Weights of a small mixture-of-experts language model, trained from scratch on English Wikipedia.
Training: a variant of Muon for the experts, 769M tokens, 5868 steps.
Below are experts of layer 5 (counted from 0) of a mixture-of-experts language model. Rows are named router (the router's row for the expert) and show model dimensions 0-255. Each number is 500 + 50 x the weight over its row's rms, rounded and kept within 0 to 999. Numbers have three digits each.
After each expert's rows: a language model's description of what the expert responds to. This comes from a sample of Wikipedia text that the model never trained on.

# expert 22
router:538428496464522540429559495394443369529572500456512546526513510472495534574594551474497533545558497511499590565583565527430438508557604482450404494548510566578423441586490564504453558512452544526492429539511475541465540463452499493422454513550493498481494456420495555512528524414508409524478547469508478464602470497468526513532497504555496444548413473569498485503485460416575475541548421567531501607510507484497465553414527399485472562570493501585444617493567538484489530498492538588541475453518501415551566472464497405454438459477461520457526479463486460435519523565501527488436439556377463502583506499440426542515538588548516466583542462441527449520445454433532549426533408473602435443454624497549507462466526497467467542469496483467515501550496515524459513611497399
Mid-word consonant syllables

# expert 32
router:611409431504484548458603474459463446542468538389506499475506517550470491539528609489510536608618501497515466573541519552489533397538631492427487530486487491461433437518517521395523581564470554537506501537437411544480456493502527460437559489481454541492525456435462538464475558396528412455565584442463461459538524582478491476492451476489500489579479507557516484521504439474452505493562472556477483650521491522447498479468509471589519550527465471511382531516534472503462556466566507519609438484474577442531563518500520491476464481391481410504442451439519514459446518585539503501449437546498509423515476449471506491480491552601525476553546449527573486486508435476526531489549355415556525468460553483528385567480544583541468506530512521480506426512419628492430446540540458
Adjective/agent suffixes

# expert 1
router:588471419554466572366578525502479506543453467457478540485454492483446537524523567487630596513567371520514538495509520466537591456530532567532454455546440559507494496586491498441505542560498509502508511473438464543466522554459476450455513570563570547487391420432499577511559578418541468484530513478460399532602542516475524519549504457500524478521436494565510509569497510534527541523598462585481500579514479528419455495488413550511473541570545426528484589533568495503493490518485481550565400505497527484532476511546496431432423457464448452505567431472497531416442424540560566506454435577507483514510475480475446422385488569506499539540558458541586506497497433581458565424515495379574488460458519653532447550499530505504468483553444537473442503490436547428417495583522484
Adjective-forming suffix pieces

# expert 41
router:501576456500551566473526537529537477513489485465526442461460381433438533571538601503496553578520483557478589528569496481532515397497547552502423499500490571586407374551456500540529546461497564500454488429490421592348454519367413403433552604575506600516451480454456557534564567469500416574522610433476482418567489555509451436500522493550529454501503518534476527576462485473532508510509462525440439497549530482507447438507481455559437516534473414455507542468488484541558494463476462550481489494528535465508523553476479485453418427433464451459497450502610509504431394536535512466476464529507435504539434509450480477472478482523545493552576470485512594562543486582518465460524422417499482441536547555556486543523606518500504505528573511520494440563431590522400460540516444
Dates and coordinate numbers

# expert 11
router:531422452452507506470468551531438514467444447466441489420419475501433455571504536502520506537536509547456584549594498533524417490505514480434433498480481515535457519496470451476573527538460537569452439469473482599426451596418471497472496568545508520469510488439454512506617520414538476586507588483482388506487476574462493397547433508550553413544501534520434508565436496407556471447493486521519444536503562469456407427463518448526486573590476453484562532582479539555497523521511416510512446456483525443521493604384479412462373466496505412495527472459532395496467514547507543466498410533445433463486450491425491564497425545511516496574553482420483561549421460503373467445475434514552448440470554490572473567514561546541487585526481575445495415480430597453479441483495460
Line and paragraph starts

# expert 10
router:535494567400528481497547584465446463527451478482463411495422507522466436513589452534544465542538487560442523475520552506553509467490543585501449499552408627470478437518547501542462472500516524507554477413554445507368464594477434422478612473607498492423547451473417487488535531525474500554559566428503472495538486529528527440516439533599491379538484566578498515481535501447526547432585431583530500537533541548452437433515496480534598511525524505480483573527459582498568483422503427530513494500448533521586547526450519477429442430459454438471532464518501518520462492480451505444517402567425412477529380485368461504448437544505588447547610509494556560545464490530468436446402472488553451468487516467534433547494559495532520476583576571476555446553467489440465482523489454
List and table markers

# expert 13
router:520470530476457483533509565478465432536536484456499483463463497520426526565583505572492518526492488558440518546539582467483472511566566522444484458572507586598403495542454444491530499489499558515431485518476421532434454497369434510485554630489500540433448490429394557564606570540487415558583523502426445420587437546383512518545455483532504517541414500553414546534486491487555513448493519529515539548553542493472573492468467434519433567557515456451423550511486584601559516463531417587479448470421563433621548470437492499456404499451505483438558475433548442506486472568482509455534457533519468534519549449447458499430477477498609559536595476469504520508425506532476561507483411426573489501441555564574493552542589569481495533554524481482530490534444584447489438498519474
Capital letters starting names

# expert 36
router:564428560498545568403534516453542390493479409500556488481480483454561565494431523513498592457569432465404632487509517524539460424496570479426440506502466573523485521539491553494514563476496541548456451479468444520505519502468487440469546573567561534383565527391503542539494541515478448586489501487473451530500459464517480488493434426491542435502430485519431567445431465492565478456499476537431532447526549539474467531476483526568482497579459408383405459469500464504608472553508541515511411397471441454535538496500435456449449482419499521502572417412477460487520382561543544466499447624577467496529507506468478576483469576504518494607541436438447493549443489504521543506407425374593543445436500539497464524540497550497474555539531554447554517505449567560462481542532435
Slavic v, species names

# expert 16
router:558448484523495564378555585516539421585495458494515483444494467471415571479446574476512598504569443494458613493499517537537511434493568590489509498494387549560426511526512475433455626508433511508436424413440495557510503543440395512457472545557566508413454489508504479535487560486506530598482482444453489445640489534498453413488466480590532507500465540544472486512468451483519483487557453608483497502655577500476426443454460454564409611585423492529517481517506558496476517443493482457507473501537541535465517447476482421462441488476526425526506364487520455451452412592531478482521475479440487474554468494439456482460484580516514435523449448456525574465451447525496497499445410453480408498484554536470450524495484525489559491569453509402530515469500578539455400563497479
Letter i, possessives

# expert 24
router:554448461464534495504531517487383450535441533438474443451498499502518533545549496570610527502544488542496530479489534564579454495517600468527411440484503477598489414533414428575592570515451574521481404505519479519441535481403452409437487598511400515453532489458480563493590615399510481511553579423457426504533472496462500403548471471510415507566440501600460571542438531467530463443553475498501518521532532551449477446491477418536451551534486452487443566505600560521543522486580415568519471439528513459531583506446503473432434546464489443520551445436575510532468487527459476458551412508436440546553521471445469555429446458549535529556527489496423558554353518493433525500472478470522428494476531583566500490442581527521521573515478585546576479538439525472479469541525485
Capital initial letters